Weights of a small mixture-of-experts language model, trained from scratch on English Wikipedia.
Experts: 96 experts in each of 13 layers, 8 picks a token.
Training: a variant of Adam for the experts, 270M tokens.
Below are experts of layer 4 (counted from 0) of a mixture-of-experts language model. Rows are named router (the router's row for the expert), up (a neuron's input weights, with its number) and show model dimensions 0-127. Each number is 128 + 24 x the weight over its row's rms, rounded and kept within 0 to 255. Numbers have three digits each.
After each expert's rows: "mostly gets" lists some tokens that are sent to it at least half of the time. This comes from a sample of Wikipedia text that the model never trained on.

# expert 7
router:157134107127114098123151137086137099110127097147161139116149100132085154102119109154108144096137095111125178125127136133094092117164103063104132131086126104117109104073107165133100117127139100186152135126119117098163186116123141113128119154120109138162092092105121162124162085125130119123100145137194115143116126148123126145127130137136139126107139135120134164145159133078104148120109
up0:169074112141071077173115157114117127108133141133129123106126189139117101111083120133107154140122100157164117105161130140146144113158109105146123078102151120137148151132084146113132121127122129148150163117097083120186161116130120130171164153125132131132125142127112167115148114129123111087105147116140136108072143151140145155125135124164113144139158158095151107141101137110094156152139
up1:154139130096078137108139119092113122141121120113131157130148101159177134152161108150107081110109130121130130113167165146118131134164126120114136150115111119094121101134091155085087125118119100135164118120135117120149146108120088131111157168095143106155099132114088119125111081151103114160150101123160149100159160099126141130147116122036135120083098128143112182141117132120144112133147
up2:092122119135127116151131129093137160106134153185116085117120170132113117143096092097100114184117125151131134112144131151157179109169134098155088119073140139147125116137101108105109123084104122122134144130137083129134152099152113156143172069127097116105171165147118142146122127113112111129122130106181136137107139137099088155089153099153099123152084154132115135112118121124106123136133
up3:159131130124153115068107179140105123140147105145127113106125116150109122109064106148097119100121117132127141143151154059136172125152091106151121120159155143115109160131103151113105126152088115112148117116120146095135134084142114122145087111109133093144144145119092101107143154115140167157112136132160091124088159166166130116137159135082137146140146090124138129102068140133146139140144
up4:139146101127115133115102145103112119119101091150137122128094175129097112119095139133073130117107127092123135152140140107121187157117109095154114125118191123152102120127111141127080174141107162143138157117096116086167150093099138138171137131154127113131125142134104157098128118117151144128095126160152128110078162175123152104135148122115140155133149084121158177095101148137110166133140
mostly gets: " dis", " ab", "born"

# expert 72
router:100126091157150095118110111127118136090154151113148114144157143083176162153160123146117151149186144117142163132173096154147150136116128137105124169150096131096151117138094125126160129141151107132166126109155142147115112102100109100172151142136117127116131182127166096135141137131107156109166121166134183136142115116128160079151115143130137124086097101146149106125117121170135086125144
up0:143138142108124117125115141140146153137124136125088167129117157096116078110088100149066134159126148136130136115164130094150145166123135138167130124145102098111129070140131140134145159142099094168103133140158136082146111130124128138144148166120154104119169175137124177112100092133087186112127117097122135113127154099136131139113143105131124086120105151133098131145125156134139086120195
up1:124127101150137104130109136094116143137092105108122125107136137113110123120099131123108191095128148102163152114124129095143119142113137145142072135110125135116170081137140103074097149131130110137091132124100133138131181109189123129139132167101113119134129144109135194113143115151147185128091148163151135119142124130115144165137104130103190135136100131144096132126094193155110125130141
up2:104150089063139116150113127108128143118126142102128078079135138125125138132115095157128133104165145138140150145158114135137117091130125116168096134137158121053119092112072142137129172080146135163160128116092120137139133088128126120145092127142177117139107138184120120101159138126125113110095105092102118123092087110107114121126162103082118145134146142120164120139125152104118136120115
up3:196133142133113118123086114148152141135117131114131085128161130161121152121182117122083126173111136135125131115141121127169165102181154087116073119121160139091126128125112102122148132083133110128155165123126107147141155128146108146100134049175140145133116182120123104109085114097136118095146135086106135130098124117109099099122148145167135126106141140123111148130113127146149116117121
up4:160135134128112121178100121082121167128114146153120102103142173144121168138121116136123109106119121129112172135174134150144120115114098165133072136125178122104150144110083141088101132113102117123157163109121075138145135100176105089132137147106100205111132115147138136105137112117115123145116104140155139121094150122154143108153127103161138159154107113155128097127133134126111173157093
mostly gets: " him", "ions", " support", "ving", " himself", "ures"

# expert 6
router:110122101131109140054136112122135153142116113167095108101142136115109099128120134101110127112183103098172117140084129120140098121134110163148131143150143134104137074131132156145138120122085111163178100122110139123122142145127101173100092154149110148162151107133152164119120090139101134141118139130125097157136121136150107124180148130106118119182142148128125124136088152127204128114156
up0:147091112136108115133131083076148167089126126158104088153130105133138136154139118133109104126102127115167110133137194125124109142102111168096122138111115144096142138107087112096104167138107150076126165130112104119145113122134096172071145158121133119140141103138115101093145138146091112114147089147134123124128119111140155096164135111103107102140066131092116134133111095171130157117131
up1:111122147051119106147081116092182142108135153132127109142092136125154119118107163136085117135138165108179138174134147093118159101077121122115138119079153122129133118082111129134106146159146130123147111138139131142130130131172101151118153158135112111192109134102117128109140148147115148144127127132126123117120126108151108131086141096113058125116079137100128163152135120157137150127153
up2:121121134091090130142107120117120174093105165148145108114114161128145100126150163136115113091154114106189144155139128136207175162115152108138104152102161111122125085084084135141129117129111151137171087131119126122140179097127131159135135164137112121126120122114125144097139143144092150153112101093117123124142135079108150148111093134166112130126122150103119141130094150155163143107142
up3:160126143142116141135143111063183117111129102100075097153157111127141111128106112137121088118121147114132129139142169141089097117124134133091128122115059156094151148155138116112114116118116115145122165124136084132164097127120136147108141143140162135147165153163093080086136121137108127110139086153130104113147162138140129105161114124072131122138100131086096128137136078134156121096149
up4:073130094132149131093124084085132162127140100143099100144164137149114124148076136128092101164132102175181097124147146130151138127074097115120147153142111139115088129143137147091133137138136119100140162083161113147152085148121114100159149118134147113180124111099105087123138133121121156152171111144138162115133111127114135122155147108121110120120145130127100160159098123171172124134133
mostly gets: ".\n\n", "-R", "-S", " ESP", "----\n\n", " FI"

# expert 9
router:145132140132154128184134139118132130134090164153125131123151207132137114138120142138142078113135122172106112132174132136122121113149132115132083119100115128079134166085131108153099169094162154090118144119130116142135138119096151100150175108118165088096108135158141132148112153144156100160113087101151140143095143133119150109141100161122135092118117096148129099121167105125103104100108
up0:210126121096112126105129130132109086107107124113092115172123127159130136134125127106094118099049132177132137095117148073117160159131120103095140133145099114179100126147149129118126135141111129136099104143113113115154152085130165158134124097119132114155133138113118109142091112133152141101126116113151134109095125119122119133138128132088128147134088113147056153098144159094118108104123
up1:192142181133098136116137144118129115193070123111092109151104135136141121115104126108128132119128125147108144129082149090135111165125126080167109133090134177110106126134129144086153111110105120134137129125102119122134146141131112113095091096139129139147154139100114141160108123086149140159104065104154133132097133146143130141084139123145134125190146114142109127157131132091103160127167
up2:137129137130107120115120151147145122157142105128059080152114134150152135134104090187117141182133072099112118164131097117126154119129098149119157084131117128103099149097150123156161147146120124116137131094144140129148140111156145101137127083134122121160157168140122135108124121113150128110131098100127155136095120122127143078119126154112129129110163123060147173160092163114134088095138
up3:121121162142135123119111125142144131167124163135136081137138150204146120136094156178146120131109074129127170107136100111138111112153151113104088081050098111138109151116125171138138163164118126122124129098111123156135167113161088118159114123126109111113124120150139112108127146159110147078129119123168166143109091121124124092106113149167111157144151127106131128157112110150148124127137
up4:150172150151116145087134067132154153116118124112086122137147159131129071114108120150137128150123126137139121130107140129121110115093128116128157113101111142085140122067112114169127170139118091134163093110134139132150140070131161118115149134138152126161106152173151120088139104126120125089085097123169185116152108153108127116090127136157154118146109106145103151167120131080142115114128
mostly gets: "ear", "ight", " early", " same", "'t", " continued"

# expert 62
router:166117106122141084127109127135130140097132135098121128157159123101126130182143107154117116141158127142141179103114157105118145182100145111144165167146114086140158136154129125095129159141155140118119119118099126091122094122077094123123139179123104151121106115132180109173106144153123116092155104144101130098133133115124182121145121091142135112100108091143110137097092124174104139139087
up0:141109139141129108106120141102129136120111120131118111143159120122116080149109122121101135125091175108125137157111092150080111134068109124128106133141111151113118144110076119132128124139110119119118168154137142098133117106121134084194125122158136076095163147109082124128102169129146146107153120129138142118058150084137105114170159104176097149132124145153146070124125149129132164112130
up1:170135118129094145157095134120173092125108139126089119171104110162146146136108109132120139137123132128143141101145100123114141071128057089124137132053140108138110110130115111102160142111126093127133148118129089100147100137101140126118132146120182133133202155115076121130135108085106109132119132114144136104138118175108142135106121118106130143112138131100136175144125109120130174165135
up2:192139141115102140157098140099141087136097083139103143162132151140149163138099144115111131136149171130150166112142107140098124157118107115135122111137161125119152134097116115120113133142138117126170116127129109125138148158134147127119136136131139130124175179107141100119109126159110131108123082134124164144101154134129119080123124051133150153146131112063094116160087122167146193125122
up3:176121160127111123086122099131103130134106119119127124143121150113150109111145162119135125141146093112133154127116173131104143152163136137126147132165149147142128074154145096132125156157094152171121124157128105123126094146135126164144121131135137085152146167127139144118102147127136155112130170142130161152143173088058151080151115142136139120207095114181112147131082124126111102122121
up4:107154140114100114127134137087118108157113154124136137122107142141120133135111124135104117200153141111136159152146109137103133149106126074163165128177164119115131105133115109161089149127164103168181116120146113097124131119118080099139127137176096128115133143136141131138120097136149127120138094125133119128101175120150112121150141063094135164177153104104076097138137103164128165144141
mostly gets: "ated", " based", " about", "ating", "aged", "atory"

# expert 35
router:169114179149111155136154130142118109167086103117118132097119141137093111110129115117128180159108122137104117114118126152121121102142098144148146128112089110090123068147114157083106168116140084171151138131127123128115168105163094172106116115127092132117162137106149133111116097125098136110092122111160132166131096156117097145087178132131106101151131123141150139177110128092140140155123
up0:124061116133130138126095139129135153125113137171157115127094150147125113125079091146102145131109100166145152147136125087125132105126093111149113090119113095094132120130146141139174106113116083077172145096110101133143131107137108143106141142111114121112106129120143126143121092164129132127136101087158141114115163110081151128126173108122154118090147171119101115144177116100197136138127
up1:109136121112087053142148144124150134122127165130147141131088159171121130139132159122148158165114125136155128131167132154121180130167114101157122123101113108121114099100155128076105155082078097130111096142113133139130120125140132083133127177174092121138175126128109131164110140109105131112140152131143166101118105115090101134081118104136112136138121156098137119128108120135124150120184
up2:161176162105111122087147129124145108118168120112098143143090167139133097111165124105142157181120124125151143129154095126106130099121099115166092133150079137135095092136099136113081157141134131146148153091132111094139074122135137125102140139155104114089156117149095132097117153107090146119117096114163150142122107118136126111087161117141116129164103176120144134172090103140120144140132
up3:162093146113097115129141148129163133110095181146153130158107141134134108133123149142093152157143099152166140133170123174106134115181099100145105122094140104110151082115126111133112151129099105092124152151109111144129134073169125113154110158119086110162160135109103117140101130129093177105134121102150163125152121114087135104090138100126075120153147143124135139147088145106120147124104
up4:127106122116125140097099175147190147139096132155185136126141149141114142147087171162090168129108140106147144172163151109126110128161130129139108093111144097098123104103117098144109107108130122143110116113145115103127124074116111171137118142142116124129111139078134155103113113139176161068120130113108085132112151131139124120104148113101142144107158112125088136147122160092174137139156
mostly gets: "°", "|", "-", " †", ").", "."

# expert 78
router:173176118131145112156116114114131129098170132120141116126163132132174087118113150161099163139122158148118158132168080143125113088145131094126140144118110145117138132134086107139139160114134121108088140077098121130145131129092145077134151137116169105124148187155094087146164132124116172114113106143152166131112141152148164092110117132131140099099132145135122170112124095121127104106087
up0:164110150112090097097136131154122143125089139147121104122120156155129103122149097118084155128120100162149127122177146115112142153106111167137122151165130123119142135096110163157099143121112152136141134133128127037127165105133110098136129139155109118113140116142095169143129080123098101143115080162153134127126127123091136087144190078163122105143145138111094107126106117144095140132135
up1:124169134094109148141125139113133158149109130128118099121092134156141129157116067123094121129121135127138112119166091133086149110152103093144116108153151177098150112096118108118116138105128103161127106120145094183136158087108111124101101083125125143168139148125123116091149124140141135064091133121091127071129132116106145093173146141153150145115109095115179140146100115136100131102114
up2:092131131160132140129143103076100116149151104144161154144109174131139132103138144135116145121146146101121132149151132119153126151149099179156102142093127158124087069112131087082144105106097106117130161093151115134145131122165141146159136121126137140134175145150160142099129131136112147096127162150145168099121141117118158146099114162166135157127133128087126065142066104136126138155144
up3:120108143137115149119076139125157116134131105129092140118125153158128101148101081123077135141084090127156134167159154114136122126113129106114099114127117076076094139125118187116136162156111133106126170119150123102151142081135124096156120155117122138157168121113116129126140111102132152129137104065147106127091147121136130087118140102163145146121162120111099196138160127116108107149115
up4:154133134080083144129107129156107112133112116139107139139112114150159113143123115105119088160133104152108127078156119157166127128181174119160129114126184135153159141169178098120139161072123100163117111122134092126141141156132128138156140160155157120136115146119113111120087110152127135168146066094163162107125140135089133152114129081136102146122127145122155122120102113100136113139120
mostly gets: " where", " due", " found", " support", " so", " work"

# expert 42
router:100073122113114102156159106133138166099081104119131103118111105111096130103145113150132155125112159108119163114127112149151104113150166104149148147134115138146153097123145103117149179161098114147138082151106133118086118134115155111117111156088157094137104150108155143123131138118078154106113130164073124088177125109073167135135115103162123108149134145121127152138122116147109158125167
up0:144124138093096138154117112083056147144130126115172147127101139122146098113140152163099176151142114134119099124151130105129158140127161169118105129079184163111126146120083094132161113174104125118131124133135117167135136137144128106123116116115128127173148137148149130137108108129111145188119102119147150125123147124131163119085130144113131171136119112130141170157105168174153127176105
up1:162137115117113149117113134087149119147111127140151124098048152152118138087131130144134120120129142179131167189137084131101148120101142119130115124059116125135111143119123064134188085143113117110137120120165070123141106133136116130131163092116138147133118156144107158155116081105108157145143119112158123128118121147133120122103122122104133140142149110093143155160167131133138112174139
up2:134119109136111154115118141082083174139142064138148117171110173119133137104127081160116115108132123121125142149123110122123116133095111112130112086092151126132113121187109117125114121182147102134066103140148136154130158100171099098152136120108139160164144099125123098108112139125098157178108168107135102127115127126139114116139124093126121128133143070133127160139136145165149132177116
up3:110106154091102137123143110122170113109131132119082132165132128123151118100117143082115170141140108117141149109158170115115082136150114094137129110133105137131112097138085122106094117154110126174111137130112132114134134143141129118111126130114185113131161136133153070135127153135113109106150105119123129121149128126154134070131139117106131113121086178157092109151059198122087132134174
up4:173161125162119152129108139126143056135134168118139136155128116132107154131111091137123078129151153130093138136116117179160141113113165113069164130129130122178090134138101105126159115102138110133104146131121122169123141124136129173114101149126122151102166063152123129133146086096113106106157122136103135135116143117115093138110137170120113115116070091106113123121155115150124083132112
mostly gets: " and", "),", " which", " but", " who", "\","

# expert 8
router:162150124112142145131120125119120101108066093163118106115142123107118155094142109101118166081120104146111109142121111161109101134148111125139151148109162152090150074113144132143146085120129131159142131138169105125193168107165129148117117133156124166119093138120163127141119135135080116115125150091162104143136148115107140166139143092157169137123101133132146139129069137088161135112097
up6:131122137135167142156118092149096185155090135103101128139112158123122156154141089148106124134108118090152105098134112122162134134111184162118111105182167064135130163173153118100126126121142145127142101102155111196151120070112118163108157132135120141148094133091154143130141109129133120124115121135126103128115161129092148116144142099160156148140142129141128099147135098116144159113121
up7:114144184113144146103140184112150140153088156151133154143124129137116154133108107144128120150140102136125129161124111124109162080112102088191116151085150123120118128115173125136121136117134169134112148164170089103129119106154137123134124136136131121181109128099152130124103158122123107165113111105180146111077149094101094118103133115124124147102085122131117184136136151128187128143132
up8:126096142100109138115120134132140112121095152146131127124150130139172158103111171126120085138132083126125141167153102123137127081090076086170130112072143156130134097123113126118114129128115135147171156165161112096191119170161106100156153101149130121123130113155131132123147152133115142144163103136162134109103120092111150150117122115102103142125065116131141159128092163137172102125132
up9:120097126078146137107093168131130114107114106105118112136125132149118138112090157126096102151077137146147135128172149106129114136106146149143137110137123131124140107103142142119137120134092105107154161128133146110198131174139113108099155125130204134140100151158142119103151119146120138109172120140153081088167132134160123146140122108101089119089069153174135120178128129123155110133137
up10:154150166126165131123099185150126138180106103114113142093104111135127137181114099115138092126127120142151120130128096105139169144131117153230129100145141133107104108110184138111135168138116128121154121092138153120109139115132098130123131116129155085134141171093149144147131141127144118124074130110152117136125133143147139113112156132108136146129118109122137177175147140136152175148162
mostly gets: " E", "7", "6", "8", "5", "9"

# expert 88
router:137117142095103148156116129174143109129091127134094137107125124146101145101144114107114115139098139106137121112091085111132151135072158144130155124147185117139129099145150158141154168170160157130107096109103103090123155123166074119102115145126098143115124150146154184130111124112146135128124124103150091147162155148124122150158176156123153127099123117118141132199145106113132138167112
up0:160078100092118135106082142119101146096141137138132145186144122127112137148150106111117160131144168129148123180142113157161110144093134126148102116141147139097140100128131128155133140152124129086179122119113141095147119096113116141098164160148128148158116107143152167115110128158153144161138118110156114136138167108129182121133140096163138137093117155093136155207107106144135156153140
up1:111168168126110170116079129133114129161134098125141111123114134161138114165120136132148177171091150108141098120096095165139143096132132132145126112138144159123116131094089102144119125146112150104097135137105094146136077149124091090141147086109097147152158163185119130143106124064134150110152131135104130096129106087121113109135117128089086136162121110083134140106140103147131136151149
up2:096130098122115129176100142131121120116124110157115079135135122131135169150104124180085122133097135109151122124129114125145141183118140147157118127141181144117131152117115104107109153103129152100114138101128108144146105142172121084160138121139138089154139147186154151112115178107114111152149109127118113099109171104114129118154139094158164112146159161131128085157078118193133129132143
up3:118121144136110118164117134113194133104102151139101143138111137132116160145121112134080099108103142100153120174131164099100150183121135122143105101109159123114108105137106113141130154138134156180111189128123095122154127123144163136141153137110150094148133121147114159063156147114115125083109132075136137130098169126137107088101119112125144125113113119137107139155105114179108149092165
up4:116092148101157094112103128110192159102102143149113131158122151133120153117092122108106137139098150123177158161144131087089127146113116119132135140120095114113113117120160122179099129100128151162109127133148126149164142092147140144103141135100144124149120146139121128123147154123127130149153090141110102114135101155100094125126099158075094177079060094112105137127158137128163130101150
mostly gets: " ;", " Public", " et", ";\n", " French", " ±"

# expert 39
router:104135112107116079119135120110122153170108159093166113102129149167098125122116138100119147095135125104151153105172155108112156137116119152147108151127136116097136128098156178097099129103146129154174092140165143089109168101148106109127108136147092121128157130087172148148108158145144139128124115141127123183138130143072100146114105158130139129147116158145172073131151139148098115103136
up0:138105128083114125088085095133129143133132158142159126172116108145126159143110084124137082124087136129144173132183139122142101176126176103117089092147106085124119116107129123127115111130111135114130149135142117103152127112145099146103120111128098140120131076100113161141121141132120117113124119085131134102099174084092136140129164115085094151135137166122148150100086134155151163104157
up1:106148149105081104091109114159121152125095141099122143176114137159127126135092160100089131126125136113147162126155097055126163172110123126144126129114125147124106114079155131132091148116119154133116118117162116102131110119119110116124148098137118121144146120155121155164115145169153151168147093144174131169119098104077138119105120111157132101128081139089131110136117067143115097118126
up2:123144142151100136121111157070133166169073107157131163123119175167132129164120120116104146130100110142150113107164137117141157170144082168127071130101112123124080118122125141117096126085093118171146136106145092117155147119147099122129159120158141137138109127159111159113108130152163138155114130157153096143110123128114096138104142088142114187160126148129144118139139147104145099119147
up3:129147120115071120115111160120095107145114152142122134126158129154117100155110096137077123158154143157122164111141126120102150101166129124186133150123164138147121148130085132111118117111101097121146126137100105124119173126107100120104130127134122111153190148139119133095137124131110178155116083145136106160094171139130113116094168155116094111151089174120162135163072124149103117136123
up4:104124147128113111094109153119108174109102131108147142140137156152158118166086147136108152134126136108166141118189096109145150163107130165151085154107120145122100126094131137121080152107121116133141128111167108118128140111132096109135198153151152109122127154156143132134108184181161127131143099142161143170120127113082146125091116078165127145131092143108111114137133098138138096128127
mostly gets: " My", " New", "'s", " &", " de", " Angeles"

# expert 23
router:086141134123080127132136159145160125156091120106129157128084133150111122147078154113132103138138092088126126112122129166139151122185097165132126095130105127112132107128152134116136176129099109136146114158123155085104131161087090107182122161180071132099118147096122135112087138139129110098121161130141152133151117133090090138093126081134136122157137152145103148116102123108130111128134
up0:155099123090138098138099129103186132150100187127121098112122121192117101117167097169101131164119146135158112134153135149141153143135136072135146141128151119124128127130143077079162120085104106122146130130115107102133175128100111122132101131154144127134152148135130151100123101136102102113119083116119123090130169127074134154127115095127171155133117128119123093136153171153125127157138
up1:109152121122095108048143095099145134132098179140128131129094136111126153103145115151138138126110096113095120162149120147106147107155149088110160080107138147127114123078115134089161149125105087119155127129128108147132114086108170083148149125111158112191150115110120087118145130160116112148155123144138148110118114145135145123114151156111107125087096125167140128114105146151135121184140
up2:124129145129102145075108119111122133156097093142147126109123138115136114137120144149108084148191080124122145109134131110115114118105139161107076105088120129150071137128104124128128138126113139123147106114165126106131124137159093181142125118087137141112139110118148104135117137166161144084106111102173162135137134110147131102127149166106088099161111143180075155131103120152131162138076
up3:108111146122134195094128068105160142138147079135123131116083137099134106096103132114140128132155131085159147134112139084128138133118129174103075112119114123117113107113127121123071145136130110161157133123169123146122133144168106136161166104139098103138088136139135118126104134118146163142116122094124182115131103123157108077092159102130089136126100160152123143141093148106147124154107
up4:143124140152166178109146150100149147125155153176116142130111136138129144121092109177150094130135134142139145144187134103124144101137127136133095129163152135070085117125113153141080096142084119126151133120203126117133099110171118143158171118116099096106118156151115133121140124137105126100138123106114151115123137099160146106109135110127116164107144174175101106138160164107148141122124
mostly gets: " ·", " became", "===", "|", " joined", " fellow"

# expert 45
router:131170179134148143161130124129130116136111102090129146175156166141131144118172154165151156136130139099097144119130075122123131156096093140138134162100164143177143111160127103144169130139136149132092100094105128106119096136140159120156150152102107148112129163090136104092087131140131122127196145137122134119134116117151142147140094153126166149098126103137138141145134100165147187126117
up0:112114122101099123135115142137134119142090108130137132151136121130104155112117089144125131134148078216160155089139118084135127147122157137142113112093116104176129166148143119107131102089192135154126125171158124122130127136132168145114129127146131117171152096094117122162093128190110142110081137145099121112082145121149107145137117118146111154158098102094124132148129144130126166110144
up1:195150195095096142111137088107099110122137146117092104167125126137129117135139156128111151125130124154160135171152097125117184124104151135122117124112111111164090126152146138110109103121122125163127097111120104118132109110141106153083128144115124112203196123097132156137081110147121131137136112098147147127128138119147150094128140082150116123165097122120099138149119138121098156144144
up2:120114095090124114137084153117126135121134127130114132116113102152121147102116141173141132124081140125137151093095119114093141113074187131132130099082067133142137176091131104113132113109148127091129119154111123134139130122109143158116127079167105101154119164130115105138097148119174142119111148115114112072103160126140109142147148101101156181115169096117119133179153113127122100148121
up3:160109111130130130131066142102187178122094130140146103143146165105130118152131094134142117151132134102102126150118080143110166150101111119136147167141143121129146130106138072173125120128118128086152120107172133087131128116106127158156170118171091166104098116130144157136135137135132141144146097147112090101128146117093090141134109075133119126121109083117173166122137114142096107114124
up4:165145119084108129107112136150158147166111139120142082194127147159131105131148150136140123156127134128158133202140084165147176144106106142080167128131154109138079104082148141173127119120128106106156103123122089090150136107106118126129112135190110163132107101098126133109095129130108131128147117130183121129132144100103138149121110115113153117123094148109139131167123128115119129141146
mostly gets: " made", "°N", " hold", " −", " %", " only"

# expert 90
router:097126131116110091144111152133122164095117145116117122159142171115141141152157162146157114130142128169150117125103115120152150147143097147175139169115165100153152094149146070151137163092133128130105093129111114134102129084099158115137111153121180089105145149150111109122146131168117159094144098115104160135159118115074144088110086132103164109120098088148133127125104124142132124108101
up0:140116147113106121130117105074146133128195148192116135137100129127119127118127146123143114136142113098120120156127143153118193163092134122141156139140125104149130098122117087047094083119134139118088117125142111173138141136139104108145100125170123113161132126156116103116117124139122175132139094129117141076113142092109116104165139120123116161100092144117156146134113131184102136120117
up1:132138177107146087134157074133128116124086137174103129106095143138163104086099155123106155156142122166187109136181146133124099140118134118154161154146103138115132118118105103145077152131107138174110112116092128140139080117157143117143142168090130113135102104156160131134145150170113122116105146163124110090127117114167135144144133156135128109142144135124088177117110154096124138131128
up2:124140131112153124140126111136183147122114143138163106138112113117174110114107104147138090082068133153143109149116138145141149133139178120123091136169107132141112144129100173108134116100097121117146157139184110106127145106121102167127154127174145152101189115106148154102144164118134130098101124118121129120121151090095172103084116166098122151136098127134107104113155147148115119091161
up3:118139192088140151133130104141146123103154197106155094123113112111157122099145159127122160120152075145165149169160135120149158152146116126139161119119094091104108120141112100102129130118158161147134139182156134146130148143126133091117083145122173119123131163162130108145100143139105081122144130125165095105139125125122118104170142129115138116135123173143146087139103152122166095137132
up4:125122157132119146100116131133130162131097084116126123132088145147136153110140140126111178150176108141142192172111131117091138139105085137159137107076128101127115169138101111111157150125129125153129120121156089106135091097164166122095093141129145120128122144144080144142143142150128142143118169133134097121141060106149102107172140106131155144144116134079123116153109162088125143151142
mostly gets: " more", " such", " where", " including", " some", " than"

# expert 49
router:086133102121139099102130089158137135099150153115140139120140119111093113159115102146128115156164120124184158169137166107133172136095131106161169152150098093100140131092123155107144148147147124124136114162152159125125099105093106107154139128125125100137103166171130119135140143161113121080171138082120137082142071099139110104163138127135136101101123121121122144106107145154132076150126
up0:122086134144105095077140104095135173111106114124144138140159116124129081144094133190120177121126134102130151170131115097129138136093130127167121143122105086118113117105097141114121153171125111160121188124094111103146181087134098139152094153151115126160181132127104135135106160139117141110128146121163131140115170111122107106117144071107128126123133096137138165145101141146136117106126
up1:116099149105156131137086153182114158141147126130112099136115088147165145146104126089124119147122116153173119161131117134102125135096105152118126134156098096149100151136127124131138164089104082099158110109158140144119170145148079093122108127123131138134129116120103120136115161142115173130148118098116135137152102106099100099115146110087098133151095167146168151130099181117145125175180
up2:170160114122075116103127100108122162112118122173064155088121144141127089145120106127116095143134137127155172137122125104116140112133172110115127127112110132113109112107121128099160165091103059107127165130132105142150138095136171143150193086125185148154137111149117136129130131121111161121134143090141157097115121159108116114120167116138105117139129107127104157145088147112130095129134
up3:147109109137085087096093127102188143090130180160113150178107138146130095107119131157101105146099094143162135116144120141187139138125173084142126112123134104138119060139132102155143113151083132130151126126154135130129144096153128183141105093117115102150095133130150119089138102120113109098107126122149128099171110142101106101139142107146108137113127114141139155124157108145139094121140
up4:157135122126121106161117114095110176154110118120123106113124157132123149144138143107097110139131140186157151114091175111125137160133138115169118148117126161132142137113121117073104155063159130152129125114112098139160125115104161171108182119121151149123128144174152161137113103188098125136133126166084088133107090114135113140120101149092120125146129137105140123130115089144099150148084
mostly gets: "ical", " Democratic", " Labour", " American", " Republican", "Personal"

# expert 46
router:137173132084152143149122166107125173114102120095150130135107125112110161184092123081161125149135111110164109099126133092108100146136097156144103159126122115123134160121180085142159137091157139123089112118127126144110116083120118143126140112105167149111092118129120144108153158129155103072113144098107139122145126132153075137104116092112123122145104150078134126113121086112110157122156
up0:161118135074116122126083146132139113133084112134135142166098106145110118140144078128104120177107106171125133146142116145124124125126143126164115091145151148160109169156102140098124138110138147108129135151138091138121104162105098143119121167151139122128149161110165158112113141095136131122107094142125149105123148120120133112111198153174107144191069135099109108148109101122147175138144
up1:142096129099113152144125144106141155140089142125096066157127173130140144163098139125124160120116091128143140154138133123101141114135109128153108159125113115142128125094123151133129145136110112156110114095143109127149125070133115167134112107145176139139154150091114148099139137124111137141054121042141116106120167100112145106094122116101121163118051145096150136141100129126129134127125
up2:093115134105106140082130152095143130136099148105112144146115119143124122109119121122119133115111136118127139132112106095160114154154129083126081147133115176128085120131150125156087131121078096153127143142091101142138123130149122110121125120133106126154126135138120186108109101108138164103112139115129125130147164073103107130097167113133132138138166146118073161174056112109116109167191
up3:096110135104087165096127104087138180171099130095105086140127135146173132120074135144137125165157123119182155145135136146114140153142132124157115128095072141116142119078112144122106127104135116202125107104136116127136123055122116123147146136130165129145128155114145125108128131153111130082089109131086134112139121120132138093120102125101126148140111155112132156156130121110148146129168
up4:136132140101108111136143144118125147144070130130100104128121127110114135148123095127141147108100103175145140164163149109122135145142167145162079150128144161082114133135133153129094153089116117122149103150137123146123152114102125161137098090147153128136144169090115176105133129082161121108090069119128111113079152068129111083133150128140086126144106116156139116141099144115136156123175
mostly gets: " high", " home", " served", " located", " at", " along"

# expert 75
router:088124120143062128095150106111131128148101093174085088150165128119105144120118095156097138115162109139118111120106155135091086138151172144102155083113109093150112129128096157130106114148122090174168154115092145143162139129137149133128108116135114153122139103135112124101151092145164126100105135124102102130129102118138148150144127101155149139158096168084114130127118077107143114145131
up6:095123130128143103107113091142176179132106147102087133124137154130113099113104158097136126181114156160151106097149140069135130143145128123151117115141124126149134107150173126132080149103097127147155181138115123112146142151131100130120128096136091094132111133174077127124129134114171141090125100139138151148123115146126158106138125106160160116188108120173136097124077102115134122148135
up7:132138143135124136170090093065128140116120158139081119137137134109139099141090105160149091117150133117117111122156133083125139144132156114124101115172141121091157136130122157086119147146125121159164155100124153131193100135114095139160185114147138129117103159148095145082142124182119154089120095146104141064104124145127150126151155140124130126151133136162128103135112108120143112155137
up8:117141126120083124119131099123159156141098128185070103112126090142149110109124110148110148166138131112121113106134141081085125144131138132138079070097127092143123128120096134085093148108119112176146122137172120128154138155147082146157128084142101129135102099134101137113148129105098096080085114110108166097115113098104124135140152119137104141177132116168101112141110125125131124144138
up9:119092171137146125166100153139134103150177107118142079151122077144118115107141098140125176118095137112155142160148120166135113101077128143108144126104110117116132160094100133116142122115115119089145141109128140138130148114178123170106110162120138092121160088098133116113130158113088128156083108121121163125140111066099123131106130163146174120123093118090128152174132132151128124154135
up10:118103126121091125081152130159193139110101118157149126124101118141126123134129188130124148200125155149154135114112134097110111131129118098129112085086111109163093108147137106161100146127103099126123158141117071119140123133171129140123099113130103132136111083151071136127125137117150108100105129135145151138137108124149140122093125051120064152145120112146127121103113146138149137132116
mostly gets: " MF", " Chall", " DF", ")},", " Mar", " FW"